Weights of a small mixture-of-experts language model, trained from scratch on English Wikipedia: 13.5M parameters, a softmax router.
Below are experts of layer 4 (counted from 0) of a mixture-of-experts language model. Rows are named router (the router's row for the expert), down (a neuron's output weights, with its number) and show model dimensions 64-127. Each number is 200 + 30 x the weight over its row's rms, rounded and kept within 0 to 999.
After each expert's rows: "comes before" lists some tokens at least twice as common just after its tokens as in all text. This comes from a sample of Wikipedia text that the model never trained on. Tokens count by the router's weight.

# expert 53
router,259,237,172,176,179,179,167,189,230,176,212,166,144,211,214,178,185,172,161,234,210,210,177,227,223,209,226,154,187,217,196,188,181,187,208,205,201,191,221,216,173,212,143,170,241,181,223,198,192,188,211,258,125,182,218,220,226,213,116,160,168,201,138,189
down0,242,239,192,236,170,201,238,235,227,178,234,150,211,199,185,176,193,204,197,240,219,158,243,190,176,179,212,196,122,165,210,189,179,199,191,196,194,206,183,185,189,219,222,188,227,207,218,184,157,183,247,244,167,213,199,211,252,193,234,214,229,232,234,150
down1,131,179,204,196,180,245,239,171,154,183,140,205,220,172,211,175,154,222,204,194,165,181,204,209,187,217,256,188,187,204,171,248,238,168,202,158,238,237,240,191,224,221,207,205,211,200,193,165,193,192,232,172,182,175,144,191,231,237,248,134,179,166,212,214
down2,120,258,175,176,205,198,188,249,206,218,189,158,226,236,183,144,152,165,206,196,230,170,198,228,229,197,201,205,213,171,217,235,239,162,146,180,186,224,163,240,203,215,225,157,196,270,195,214,207,190,164,247,199,205,211,166,262,183,212,174,228,172,187,200
down3,284,221,186,164,220,215,199,280,224,218,225,216,182,229,212,194,193,205,235,196,208,231,236,214,190,145,161,213,230,195,256,250,211,232,198,269,213,200,204,167,168,186,245,192,217,184,166,220,201,197,157,241,203,143,237,229,190,221,197,184,237,232,212,244
down4,208,179,143,187,175,253,262,244,185,219,227,210,171,238,209,192,206,196,207,184,204,222,223,184,176,204,199,148,241,195,224,195,284,171,167,263,244,193,169,205,179,197,227,201,167,197,189,151,202,175,205,205,188,142,220,191,213,179,238,170,221,216,110,177
down5,173,171,209,233,187,228,209,199,211,222,184,229,173,216,222,233,183,200,191,177,202,276,170,173,184,193,256,196,157,142,224,214,189,223,207,197,229,198,191,215,188,209,178,235,178,198,160,181,224,212,256,267,249,208,197,168,203,175,137,197,213,255,161,242
down6,187,241,200,186,153,207,174,148,179,205,201,218,89,230,217,107,185,182,206,200,202,236,205,218,221,271,172,170,186,163,222,225,181,257,210,213,236,188,210,251,179,218,184,131,196,201,217,205,218,200,199,194,172,240,232,212,170,187,187,214,162,228,194,192
down7,162,193,199,161,194,177,137,257,212,192,201,246,204,232,213,163,154,232,218,195,251,258,185,178,149,189,163,181,232,210,221,219,173,224,252,229,284,223,208,198,194,194,228,271,215,220,189,192,207,165,225,183,163,218,207,194,195,168,200,184,189,214,230,202
down8,184,185,190,164,220,201,168,199,217,270,211,229,226,172,180,237,222,237,180,192,213,210,156,229,176,175,136,143,195,198,194,180,215,216,192,209,224,182,183,229,218,180,160,225,241,230,200,218,210,225,216,197,239,220,196,169,149,185,198,246,214,211,201,231
down9,178,280,252,248,217,176,202,212,239,188,233,134,254,231,170,195,202,237,223,208,194,234,172,249,217,255,191,198,228,166,184,200,192,195,193,242,194,220,111,240,198,250,230,167,182,203,240,259,249,177,183,191,209,204,231,248,166,210,220,219,175,227,218,177
down10,298,185,186,178,206,178,193,201,204,186,183,231,212,232,195,215,194,216,283,171,195,204,236,222,202,157,173,241,156,207,189,192,240,192,167,206,148,199,205,222,236,258,242,205,167,230,232,165,128,205,197,217,193,234,177,161,160,231,174,241,218,209,148,167
down11,208,189,163,183,217,199,175,179,216,172,205,204,188,213,228,219,207,226,203,241,200,194,247,258,198,234,209,174,168,209,177,188,194,237,213,236,216,210,186,181,224,205,175,183,269,209,223,192,215,234,224,236,195,211,174,205,230,208,131,213,174,177,156,167
comes before: " of", ",", ".", " in", " and", " for"

# expert 50
router,203,207,192,186,130,166,185,202,263,209,180,206,123,239,198,196,203,211,233,221,193,201,194,179,233,186,195,179,207,204,232,156,188,163,123,231,198,230,199,247,177,179,195,190,206,216,200,221,197,230,164,236,177,150,152,178,231,230,196,155,202,184,239,220
down0,197,190,220,208,191,195,183,209,156,198,193,197,207,198,213,208,178,143,151,196,241,199,278,206,264,191,180,204,204,169,185,126,160,203,207,182,181,232,187,185,200,196,203,207,176,217,214,165,231,209,189,185,173,183,221,180,222,183,106,160,218,198,162,184
down1,184,233,154,215,187,204,194,221,213,176,197,216,206,232,217,161,199,276,191,231,259,217,214,241,210,251,201,230,193,203,198,227,198,197,266,203,177,235,273,105,200,196,194,148,167,177,253,216,212,190,211,186,216,227,188,186,207,163,173,226,164,221,183,167
down2,186,209,173,203,183,221,196,247,179,259,154,221,182,209,180,196,188,224,168,146,219,194,198,206,155,170,222,168,221,145,161,211,124,220,149,253,240,136,221,216,211,231,187,261,226,187,178,205,239,201,205,182,238,228,196,185,214,217,202,293,200,195,199,148
down3,149,181,193,189,181,195,189,206,224,236,219,192,212,208,210,169,207,196,151,234,270,259,185,141,229,237,157,178,253,189,191,185,130,208,199,199,218,163,202,210,201,250,205,245,187,208,167,247,182,267,184,180,167,198,214,187,233,154,204,223,144,257,206,218
down4,172,221,227,193,175,193,231,174,208,181,206,238,186,198,218,165,147,179,185,184,202,225,225,231,231,143,174,221,153,200,207,213,208,183,200,205,195,177,221,150,214,193,232,197,205,192,165,142,173,186,196,218,210,243,209,193,138,172,181,202,241,201,177,208
down5,161,201,210,224,213,192,184,209,242,188,236,266,192,214,138,240,177,214,181,268,198,221,225,199,132,215,229,177,109,237,209,226,213,191,189,152,159,186,205,163,194,211,194,191,188,199,247,178,269,202,207,180,213,206,178,225,166,161,170,211,174,174,180,220
down6,181,187,203,196,182,158,223,197,166,174,180,232,245,228,220,217,195,255,164,230,144,199,229,164,203,174,200,199,200,247,269,217,184,210,200,208,211,211,186,223,180,197,240,156,121,258,163,218,210,129,240,200,218,183,185,281,193,194,187,229,195,167,212,253
down7,178,148,247,204,158,212,259,229,182,192,205,231,190,217,223,163,177,222,196,196,248,193,167,229,218,264,208,213,184,210,261,257,172,233,179,166,224,142,223,221,174,180,164,181,234,178,190,132,192,224,188,203,181,222,214,237,183,226,225,217,187,202,269,238
down8,195,139,193,201,185,260,194,139,209,223,170,227,207,239,202,282,177,206,260,165,155,184,235,236,227,197,196,196,136,187,238,166,215,181,209,198,207,231,220,169,225,239,218,208,193,136,192,197,231,227,185,219,192,146,231,252,167,209,191,175,205,169,192,227
down9,236,164,220,220,185,207,194,217,210,159,240,216,194,166,213,241,211,176,196,196,202,164,180,226,218,256,218,183,137,238,179,182,177,194,165,170,187,145,237,208,208,228,151,211,204,169,230,208,163,175,168,194,173,213,238,169,187,184,208,151,203,272,207,127
down10,182,190,198,240,209,229,187,211,175,193,172,168,253,235,215,136,179,144,183,228,244,172,203,230,252,202,199,264,208,144,172,271,222,217,242,131,155,228,198,200,140,167,227,146,197,182,206,192,169,242,168,217,157,234,242,198,172,161,203,199,242,189,202,211
down11,186,200,128,179,185,178,170,182,226,161,216,242,168,231,192,222,158,127,205,155,167,178,221,147,214,198,260,227,202,173,211,226,197,243,192,157,220,208,218,191,202,242,230,201,242,165,221,206,203,148,232,186,159,184,217,191,167,230,163,201,202,169,205,223
comes before: " of", " as", " to", " in", " was", " for"

# expert 48
router,221,135,221,227,180,191,203,202,186,154,207,184,199,228,211,192,200,171,221,232,160,201,239,196,181,186,192,195,179,198,148,194,218,121,189,157,235,278,193,178,200,153,222,197,222,151,197,209,227,230,185,219,210,240,168,202,168,224,175,251,196,234,249,152
down0,172,223,140,209,229,287,191,216,181,151,233,167,146,179,212,192,239,270,153,230,214,180,269,204,235,221,223,154,222,176,176,214,198,208,200,226,219,179,166,178,192,191,215,210,210,218,210,192,199,236,162,217,176,173,185,191,234,205,230,305,227,208,221,239
down1,207,231,187,145,221,189,250,136,145,212,169,221,169,203,202,206,263,177,140,148,244,195,218,224,206,168,221,204,203,142,201,226,214,167,250,207,153,212,228,232,185,254,194,214,206,185,147,260,221,192,173,220,182,215,218,171,249,191,190,224,165,168,199,196
down2,187,221,210,167,225,213,161,216,283,185,239,187,198,217,183,169,196,152,155,197,162,212,253,204,267,231,246,160,172,149,181,180,214,223,186,182,176,193,230,215,233,217,209,139,218,233,212,163,226,169,215,230,234,193,262,192,184,212,190,196,223,219,214,179
down3,181,196,185,192,230,222,188,250,202,251,196,234,196,223,226,189,186,180,242,181,157,204,219,200,143,253,203,215,188,174,198,191,193,218,171,170,124,161,220,238,200,189,146,210,198,201,161,192,195,226,211,209,233,264,228,193,212,231,206,249,203,198,223,232
down4,147,206,182,149,259,231,163,219,165,157,205,207,236,210,204,232,225,205,271,189,226,188,234,220,206,178,238,215,221,180,142,214,273,194,179,246,195,238,231,204,207,212,244,228,163,210,183,173,257,142,240,175,199,201,207,247,216,182,255,234,209,229,149,167
down5,253,137,196,172,187,172,191,237,233,268,225,155,183,176,139,202,244,211,157,218,234,229,178,196,164,188,209,229,223,258,207,178,204,155,182,201,211,238,208,191,202,181,199,172,140,181,226,225,230,225,201,142,198,219,173,145,162,168,198,198,194,222,217,198
down6,214,188,192,219,262,195,183,192,169,194,227,179,144,223,211,175,183,187,201,159,217,177,167,169,219,189,233,188,183,120,234,246,191,237,218,194,185,183,262,166,158,194,147,251,198,261,230,170,188,167,182,184,212,176,211,250,138,226,167,204,219,186,226,140
down7,167,123,170,169,199,245,271,281,199,209,165,175,185,142,236,187,134,202,220,135,209,240,255,187,180,194,228,200,218,210,163,136,194,221,201,148,252,194,197,234,228,208,148,153,184,259,217,185,193,187,201,194,236,215,152,176,220,219,230,164,181,165,181,212
down8,199,266,172,204,217,226,198,174,243,166,177,220,196,177,146,239,260,152,192,211,178,209,215,207,209,152,214,213,182,175,148,194,158,178,187,165,146,219,181,254,243,239,233,153,230,250,191,219,183,220,244,224,171,208,169,203,155,230,220,223,158,172,154,201
down9,200,176,193,224,171,193,206,188,269,236,203,258,208,201,187,193,217,173,208,199,205,192,168,187,157,268,186,213,205,184,143,184,148,200,189,198,192,173,178,242,212,229,153,147,206,190,209,216,223,167,151,182,201,201,167,268,175,173,220,226,200,232,236,191
down10,250,208,225,186,137,160,137,194,229,195,147,204,243,207,258,207,179,192,157,176,161,222,229,239,166,204,209,225,133,256,195,206,150,244,188,171,192,195,237,232,267,189,180,205,211,153,190,175,203,244,240,219,192,167,209,214,129,188,268,182,235,169,224,199
down11,185,179,209,227,194,176,202,193,250,172,220,179,202,244,177,177,187,159,267,175,163,238,222,223,178,199,202,193,190,225,207,196,222,217,219,193,159,199,240,231,165,141,194,185,218,250,214,188,218,232,169,208,148,240,180,192,253,194,236,151,205,253,174,216
comes before: "0", "9", "8", "7", "5", "6"

# expert 47
router,218,216,210,215,216,235,228,231,211,192,252,192,168,165,166,240,239,174,172,191,205,139,180,204,215,212,231,195,250,200,138,187,215,214,215,179,212,202,239,150,233,218,81,180,202,223,218,232,162,185,179,235,183,216,231,221,178,239,236,188,214,205,215,222
down0,197,209,201,158,188,192,159,196,156,163,151,163,187,176,182,182,156,165,220,206,203,155,168,247,221,163,183,157,180,216,204,190,211,172,201,129,231,224,192,205,208,190,199,191,175,256,177,238,211,189,145,201,222,191,184,235,210,154,200,170,245,218,192,204
down1,144,221,197,137,228,212,191,187,194,203,218,201,196,210,186,211,184,164,244,227,236,194,136,199,244,206,183,202,195,184,141,223,157,219,171,160,171,240,201,252,218,210,195,174,214,182,184,223,149,211,199,189,179,196,209,135,200,250,203,208,212,197,223,211
down2,188,171,197,194,239,177,190,179,206,179,218,217,206,240,174,186,233,187,224,270,202,187,196,157,192,165,228,194,181,184,236,211,167,157,225,160,243,189,233,220,177,201,180,152,223,178,210,146,239,141,173,240,236,212,192,218,207,215,184,147,139,208,199,166
down3,198,160,164,221,200,233,195,158,168,205,201,193,142,221,215,173,202,228,232,181,254,176,154,169,187,178,277,217,205,176,199,219,140,197,214,164,198,201,289,159,188,189,203,199,190,223,212,196,213,188,214,172,194,171,191,191,185,184,244,239,157,170,170,259
down4,215,246,219,246,217,191,184,221,235,184,178,167,195,182,154,194,222,185,230,215,212,181,156,174,259,181,220,171,295,212,190,227,223,239,204,230,146,224,253,207,182,221,168,204,172,240,217,138,209,214,209,193,197,215,180,181,192,150,198,214,174,205,142,201
down5,159,214,185,178,188,191,207,238,219,193,205,115,186,182,164,177,169,139,176,244,175,195,190,187,202,179,228,164,255,184,173,234,206,190,181,203,196,184,224,215,179,168,178,268,205,189,234,239,187,194,235,181,227,226,160,187,201,240,254,224,158,145,181,228
down6,203,147,244,176,260,205,206,214,208,207,185,209,188,232,155,193,159,182,231,229,226,173,229,194,183,180,207,225,248,196,184,206,200,224,199,192,182,160,223,175,237,160,138,160,184,223,185,162,175,216,195,208,124,230,199,274,171,178,160,230,159,216,208,195
down7,192,188,200,224,205,194,194,208,96,217,142,184,230,208,226,217,232,172,227,216,175,185,234,228,169,213,198,174,168,227,195,215,194,210,218,215,215,224,141,175,204,234,202,299,168,169,203,173,154,176,207,207,260,187,203,162,149,227,198,176,176,265,211,232
down8,160,188,193,182,230,113,152,195,147,204,175,159,230,156,130,198,186,222,159,202,180,194,153,169,210,186,213,145,165,174,240,202,263,205,187,248,232,221,124,218,192,233,253,142,218,151,172,221,227,165,200,235,169,208,199,192,158,210,155,190,186,170,232,217
down9,142,133,234,223,209,180,160,182,192,223,153,225,190,226,165,175,218,210,197,200,202,210,173,184,221,259,193,258,210,220,249,214,159,248,198,203,144,230,184,155,198,237,212,185,185,169,204,215,195,218,140,191,255,216,170,241,198,166,204,188,204,211,190,239
down10,220,183,180,186,198,202,223,170,139,187,210,220,252,186,178,197,219,243,185,234,191,181,194,225,186,221,235,156,270,193,209,232,212,234,241,198,112,185,220,211,247,201,220,231,196,209,196,243,222,191,240,155,227,175,148,208,190,168,167,197,190,216,199,182
down11,135,193,239,198,182,247,144,206,197,228,157,167,189,221,254,186,212,233,168,153,195,195,223,224,234,200,167,233,227,200,189,208,238,203,176,201,185,214,193,162,145,243,175,257,210,229,198,216,177,213,197,126,194,176,177,180,218,153,188,197,244,219,201,244
comes before: " the", " a", " his", " an", ":", " as"

# expert 51
router,230,188,182,176,221,228,190,208,200,239,160,240,206,207,221,175,162,214,258,185,177,201,222,193,260,170,222,157,206,208,121,182,209,212,241,210,188,203,229,217,140,162,209,208,161,208,176,161,203,225,189,116,176,208,136,168,209,208,224,188,215,196,177,175
down0,179,243,161,195,242,162,203,183,253,172,253,173,210,166,175,249,188,253,174,205,188,183,206,250,164,129,218,229,230,215,171,230,276,202,179,230,231,246,184,182,151,178,190,184,176,208,216,246,189,234,200,209,202,220,242,253,228,229,150,183,207,172,183,212
down1,213,176,240,191,194,175,164,196,228,186,223,235,196,158,202,171,224,225,211,247,173,154,223,232,209,170,199,188,198,228,256,202,207,206,192,209,197,208,230,188,175,242,179,219,267,240,173,202,220,205,166,127,159,211,247,203,167,192,218,163,154,160,242,275
down2,239,183,153,229,250,181,210,209,214,238,207,161,232,174,164,180,244,176,201,155,246,222,223,143,186,177,187,198,193,191,208,163,193,241,183,202,198,242,202,196,177,184,197,196,141,156,247,196,198,227,230,202,212,183,199,203,161,126,228,179,235,225,231,175
down3,225,194,228,164,258,181,204,234,173,197,166,126,213,181,184,157,175,148,193,225,240,219,241,194,227,160,199,179,171,214,255,197,164,221,240,216,239,202,190,176,191,182,239,287,236,244,191,210,184,187,167,239,234,199,187,227,202,186,259,186,153,209,234,186
down4,220,173,206,176,205,226,163,155,198,211,139,162,216,227,160,165,237,201,207,157,228,231,182,189,211,240,215,158,210,207,134,166,224,196,229,210,253,226,177,169,160,222,196,271,246,208,220,205,238,203,209,178,216,169,197,244,217,156,210,242,190,167,131,158
down5,204,193,190,228,238,149,195,224,197,174,123,174,185,260,120,232,206,232,159,186,216,192,173,167,170,239,207,206,231,188,168,220,213,232,205,241,245,216,210,252,180,157,165,200,235,187,190,200,218,156,182,249,202,220,180,240,167,164,236,163,237,220,193,168
down6,239,265,141,173,182,239,212,180,217,217,219,300,203,203,207,215,218,175,187,222,253,275,219,190,212,220,196,215,205,176,184,217,133,246,125,168,204,213,174,244,203,210,205,246,193,216,253,274,171,172,197,203,187,218,159,185,188,162,233,229,216,220,199,171
down7,174,201,178,200,214,236,178,197,230,217,245,189,203,155,222,218,238,242,205,222,200,236,220,221,179,228,260,183,175,195,227,191,119,195,195,165,205,193,244,184,212,139,232,215,247,217,234,203,252,157,195,159,211,167,181,193,171,196,222,153,160,217,240,178
down8,225,163,186,258,211,206,209,136,226,193,241,137,181,197,179,215,171,203,208,235,225,243,184,205,150,214,131,203,168,190,219,201,215,215,173,143,199,222,218,192,205,172,130,220,209,216,216,174,190,196,273,270,214,195,243,182,211,156,193,131,232,229,210,206
down9,214,226,165,243,219,162,236,179,222,229,173,198,200,192,195,144,183,189,162,236,237,179,172,176,196,196,200,260,186,255,226,213,177,188,175,223,187,232,195,222,183,185,166,194,239,149,178,176,128,200,160,192,220,149,182,208,255,169,188,240,254,207,215,170
down10,137,186,233,189,212,182,163,292,173,223,202,163,205,159,191,104,213,192,172,198,210,212,182,110,180,194,216,200,163,207,236,232,176,220,207,215,215,173,172,172,208,186,252,198,172,182,194,225,165,185,218,208,179,194,228,206,228,204,239,168,173,221,204,183
down11,142,242,220,193,234,179,192,221,194,192,200,149,175,251,185,180,178,180,194,211,158,157,192,172,209,203,270,186,237,202,207,205,232,214,161,165,158,151,170,184,199,166,196,184,196,198,221,205,171,189,198,185,231,214,156,213,215,217,274,246,239,223,179,178
comes before: " the", " a", " by", " on", " in", " to"

# expert 26
router,194,221,155,154,152,231,171,166,235,208,208,210,226,178,177,220,205,284,247,208,258,207,212,249,174,203,197,157,237,209,166,206,103,180,226,208,215,179,154,178,189,210,200,172,174,233,180,169,155,165,234,202,186,211,170,192,213,220,226,247,235,164,217,189
down0,220,159,217,176,252,198,212,228,217,218,215,226,202,137,167,241,256,195,165,140,167,146,142,184,159,156,204,189,209,221,250,196,159,193,274,253,233,182,207,193,222,190,163,232,202,195,167,160,201,192,208,194,248,185,179,164,173,210,157,185,171,207,231,216
down1,234,200,200,180,230,233,239,249,188,220,248,174,166,199,189,167,215,163,216,242,251,164,193,155,198,209,230,243,244,194,195,210,219,220,241,172,159,202,212,214,189,147,205,187,151,168,232,160,224,231,186,165,200,219,159,233,187,189,202,190,188,205,191,194
down2,163,166,236,174,214,142,206,243,242,189,231,198,187,177,160,213,228,193,210,192,223,189,202,236,219,228,214,226,177,231,232,204,208,295,223,183,227,121,189,178,195,204,221,198,281,198,201,181,198,236,197,201,255,210,203,199,172,170,201,176,160,193,243,202
down3,181,153,228,243,188,184,181,225,167,178,172,235,204,234,170,216,143,192,216,188,172,179,216,192,234,210,154,168,115,185,200,212,206,189,261,202,255,185,201,213,233,246,214,213,224,221,167,234,211,235,224,197,236,131,190,242,177,219,186,207,221,208,184,205
down4,212,203,214,138,177,179,190,237,100,215,178,228,232,212,183,201,221,228,220,207,210,219,200,230,200,176,210,191,222,207,128,151,191,152,161,238,238,218,211,195,226,210,250,178,219,262,244,198,198,190,192,185,179,179,179,178,206,129,220,177,192,167,174,154
down5,210,243,182,213,196,190,202,213,233,199,207,222,226,258,219,149,176,171,138,209,218,209,159,193,262,220,218,231,193,140,213,245,243,220,159,127,206,144,232,209,241,216,220,222,227,162,225,151,168,179,162,246,184,222,222,205,224,216,178,232,192,214,208,168
down6,166,190,209,183,221,212,194,218,218,229,182,181,255,174,177,172,174,150,219,233,197,188,210,206,162,223,214,239,172,138,162,155,199,179,173,198,182,290,176,177,189,210,182,187,239,181,172,159,183,193,174,246,224,155,160,304,176,213,261,161,244,191,196,248
down7,216,203,228,206,185,215,213,205,204,185,181,162,210,148,158,193,150,178,236,227,264,236,177,164,217,203,208,184,267,143,155,163,192,203,188,204,172,209,244,201,148,241,176,222,203,193,254,220,154,232,171,162,170,244,139,153,201,228,204,160,203,229,184,178
down8,127,179,187,232,173,185,204,199,196,200,183,209,149,161,185,184,136,208,161,205,196,189,231,207,228,202,126,205,172,181,180,226,205,179,186,207,248,196,155,158,201,161,197,149,241,161,169,129,204,186,165,204,190,187,209,218,227,157,232,212,173,183,160,170
down9,172,183,201,161,243,252,193,287,266,232,161,193,169,156,161,200,203,214,221,209,170,216,236,204,235,184,244,190,180,246,190,219,240,209,210,227,161,192,154,237,141,246,202,282,195,166,237,256,243,174,208,181,212,178,203,205,191,229,235,190,204,170,181,213
down10,207,205,225,133,181,141,162,207,182,163,183,181,166,197,179,208,182,214,162,219,239,167,221,270,226,226,165,190,180,190,173,251,211,209,177,121,190,185,176,201,163,226,195,221,184,193,234,181,203,140,190,159,216,216,221,174,226,236,246,154,185,194,197,250
down11,156,232,205,209,199,188,157,244,195,214,134,189,215,188,232,179,184,183,252,183,201,225,180,212,230,134,186,190,218,220,202,254,178,152,197,215,141,221,220,149,204,136,158,219,151,177,246,214,208,221,200,192,172,235,167,193,175,170,186,179,199,189,194,169
comes before: " the", " a", " by", " an", " his", " as"

# expert 56
router,161,217,226,226,233,245,143,220,241,207,221,130,179,214,195,185,223,224,165,228,157,161,225,182,187,232,176,191,207,190,209,210,192,167,219,241,181,163,193,203,213,199,196,234,235,178,184,160,261,195,188,203,206,214,210,171,229,221,178,273,233,178,177,222
down0,219,229,169,178,212,208,207,231,193,151,192,214,184,202,211,216,190,234,205,230,212,226,175,214,225,150,214,212,215,222,128,159,279,200,226,202,246,249,183,188,161,197,170,228,195,228,247,256,243,171,217,223,185,228,200,208,210,149,187,223,228,163,179,133
down1,155,228,223,230,264,212,202,216,254,224,219,191,198,211,185,194,170,215,204,201,202,189,198,232,139,231,164,197,205,231,148,197,225,219,175,245,172,247,155,218,227,267,175,242,233,221,197,174,201,231,232,206,198,193,201,187,213,212,217,214,214,200,190,252
down2,203,210,154,169,183,248,217,173,231,205,194,264,182,232,183,214,212,200,184,190,188,173,203,234,206,161,163,175,157,149,219,214,225,207,192,182,248,132,196,214,195,233,194,185,161,280,187,188,217,246,177,209,152,240,233,241,180,180,225,172,202,180,158,204
down3,269,155,191,217,211,190,177,206,214,243,215,234,212,223,238,139,185,203,214,170,222,175,169,215,185,236,193,181,181,244,194,218,230,197,235,225,140,190,215,222,200,261,214,241,223,195,138,177,215,276,185,228,199,211,176,198,218,167,173,204,250,217,177,226
down4,182,215,189,212,224,196,222,205,226,229,158,217,242,208,234,218,173,199,225,168,193,216,160,261,209,221,203,206,238,237,213,224,212,185,157,220,207,207,190,209,174,230,199,206,225,206,252,177,203,242,181,141,181,174,194,191,304,246,182,259,229,216,247,233
down5,171,190,205,200,174,206,212,196,211,223,231,209,218,210,192,214,224,208,232,136,156,233,184,185,227,243,205,207,243,217,208,192,225,241,208,181,204,128,222,247,200,186,178,219,199,185,219,229,181,204,210,196,193,189,218,157,211,270,219,199,173,194,194,198
down6,237,149,219,218,220,154,230,204,196,175,197,165,215,204,194,231,185,156,163,235,182,155,191,238,265,253,176,239,229,191,265,184,228,175,200,215,235,138,191,201,207,194,186,245,195,203,220,156,246,210,167,175,202,216,248,206,218,208,179,204,156,184,195,206
down7,243,177,183,223,192,175,211,224,179,183,171,174,187,207,192,230,198,162,171,214,178,200,176,175,225,152,158,164,254,230,229,225,215,174,248,217,209,197,168,179,198,223,218,159,176,198,64,172,176,205,242,187,203,191,209,167,172,238,259,195,155,185,224,277
down8,231,200,222,214,218,218,263,180,266,178,193,254,190,198,209,213,205,205,208,246,209,179,162,196,194,154,230,231,243,220,146,174,187,186,153,186,198,195,155,236,174,217,189,242,251,240,203,162,207,212,164,177,212,169,148,232,188,201,202,205,209,216,279,232
down9,202,169,204,244,241,223,156,180,276,179,178,204,148,234,157,237,209,252,156,161,202,203,203,181,250,171,268,179,104,170,204,209,226,181,169,216,194,180,172,257,183,221,219,191,217,245,220,191,192,187,205,205,190,191,194,258,177,175,236,189,180,195,227,225
down10,197,164,149,190,193,235,206,145,223,225,225,206,176,213,196,200,206,222,206,140,203,229,201,157,191,225,186,228,212,177,203,160,228,231,200,214,191,190,192,241,233,193,215,258,191,252,208,219,213,175,169,223,223,210,196,173,183,235,205,254,207,239,160,160
down11,183,143,188,201,187,208,176,174,199,208,209,193,214,202,216,200,242,191,265,188,214,204,221,207,197,243,153,205,162,213,154,235,171,182,207,202,132,182,188,180,254,246,205,189,188,238,239,182,200,191,170,195,218,167,230,208,169,167,216,199,171,205,196,197
comes before: "1", "s", "2", "born", "S", "M"

# expert 23
router,217,168,236,243,189,195,201,217,220,232,115,204,156,223,255,151,232,171,184,154,169,239,191,156,218,173,176,241,212,229,191,187,170,189,241,155,251,212,242,217,227,171,204,234,223,214,245,228,201,232,178,234,233,169,216,201,172,188,143,221,159,206,230,173
down0,244,229,148,230,161,213,160,145,154,205,170,184,167,253,216,208,204,171,241,218,200,207,229,181,211,212,213,184,220,211,196,226,213,176,257,244,158,251,204,181,179,189,248,248,140,153,278,188,227,161,225,188,178,207,222,198,164,184,185,222,222,202,188,214
down1,224,187,170,224,223,193,243,159,181,140,200,183,183,213,192,142,108,167,183,189,196,171,219,194,203,201,258,148,196,199,197,183,210,211,219,191,189,158,234,143,248,166,168,234,201,207,144,182,238,200,208,150,235,170,175,207,150,125,195,174,191,202,160,166
down2,120,233,203,213,253,201,183,206,266,163,205,188,209,197,178,188,170,223,235,194,164,180,195,220,199,219,180,221,183,130,231,210,206,221,205,200,217,165,199,227,207,227,154,168,165,257,227,243,244,183,240,224,188,168,252,213,211,214,188,145,149,166,269,142
down3,191,185,201,189,256,253,172,136,182,143,188,186,250,212,224,212,118,190,174,212,200,159,196,243,226,177,203,170,210,193,151,195,135,227,262,233,175,183,225,179,206,232,215,210,231,209,187,238,183,229,162,209,210,219,196,143,226,222,200,214,196,196,198,173
down4,173,214,218,249,191,198,183,256,153,159,169,186,195,165,193,215,165,212,236,178,265,211,214,174,184,231,215,185,211,168,245,219,220,173,185,220,221,246,198,252,192,151,234,233,218,214,173,138,183,212,180,231,127,191,237,217,203,225,217,210,196,177,217,160
down5,219,171,154,176,192,175,213,199,195,171,238,251,227,207,204,179,208,221,224,221,219,191,198,182,199,238,227,213,206,199,197,175,186,177,224,275,185,184,183,147,181,136,224,208,203,226,203,141,154,194,227,184,190,226,227,179,180,252,185,150,174,253,214,215
down6,175,216,168,198,214,185,164,196,193,227,265,182,182,158,177,200,137,190,214,144,168,164,210,200,148,219,216,163,243,202,212,225,247,214,178,238,202,199,243,212,216,143,210,233,162,159,252,247,185,145,219,192,247,202,265,232,158,230,161,183,145,231,232,221
down7,192,197,157,247,231,216,234,244,242,226,156,213,179,181,206,222,217,199,198,196,173,226,221,216,240,200,182,173,186,218,175,228,213,186,173,218,193,196,196,270,182,226,245,195,161,204,197,188,221,173,212,253,260,159,167,177,189,207,233,212,210,186,205,179
down8,196,136,200,145,221,220,237,226,237,181,211,143,178,134,190,205,230,162,185,218,188,201,274,244,168,210,221,163,229,177,198,265,210,253,175,203,198,214,212,168,196,251,190,196,197,216,184,144,188,211,196,173,162,226,186,190,188,253,218,160,225,188,210,221
down9,176,200,254,142,194,177,168,207,188,213,219,194,252,190,203,116,161,180,216,148,175,212,161,166,215,191,152,171,181,229,191,225,178,236,193,200,180,207,164,235,145,155,201,213,211,205,244,190,215,186,193,250,218,219,159,158,201,177,202,192,186,206,179,154
down10,163,191,161,186,241,178,153,233,219,251,141,223,192,172,165,192,160,212,212,173,211,214,207,223,207,176,193,161,202,146,205,163,205,182,237,151,207,236,204,172,263,176,206,247,209,252,162,156,153,163,186,186,169,216,201,193,231,233,192,155,228,229,220,186
down11,241,197,227,211,149,218,215,140,162,210,178,160,223,237,218,180,165,156,202,181,245,186,238,234,212,180,155,236,281,206,223,156,229,216,217,176,204,201,264,174,229,205,243,175,243,225,218,188,205,196,206,184,247,147,232,219,190,189,196,202,180,240,229,180
comes before: "–", " |", ")", ",", "7", "6"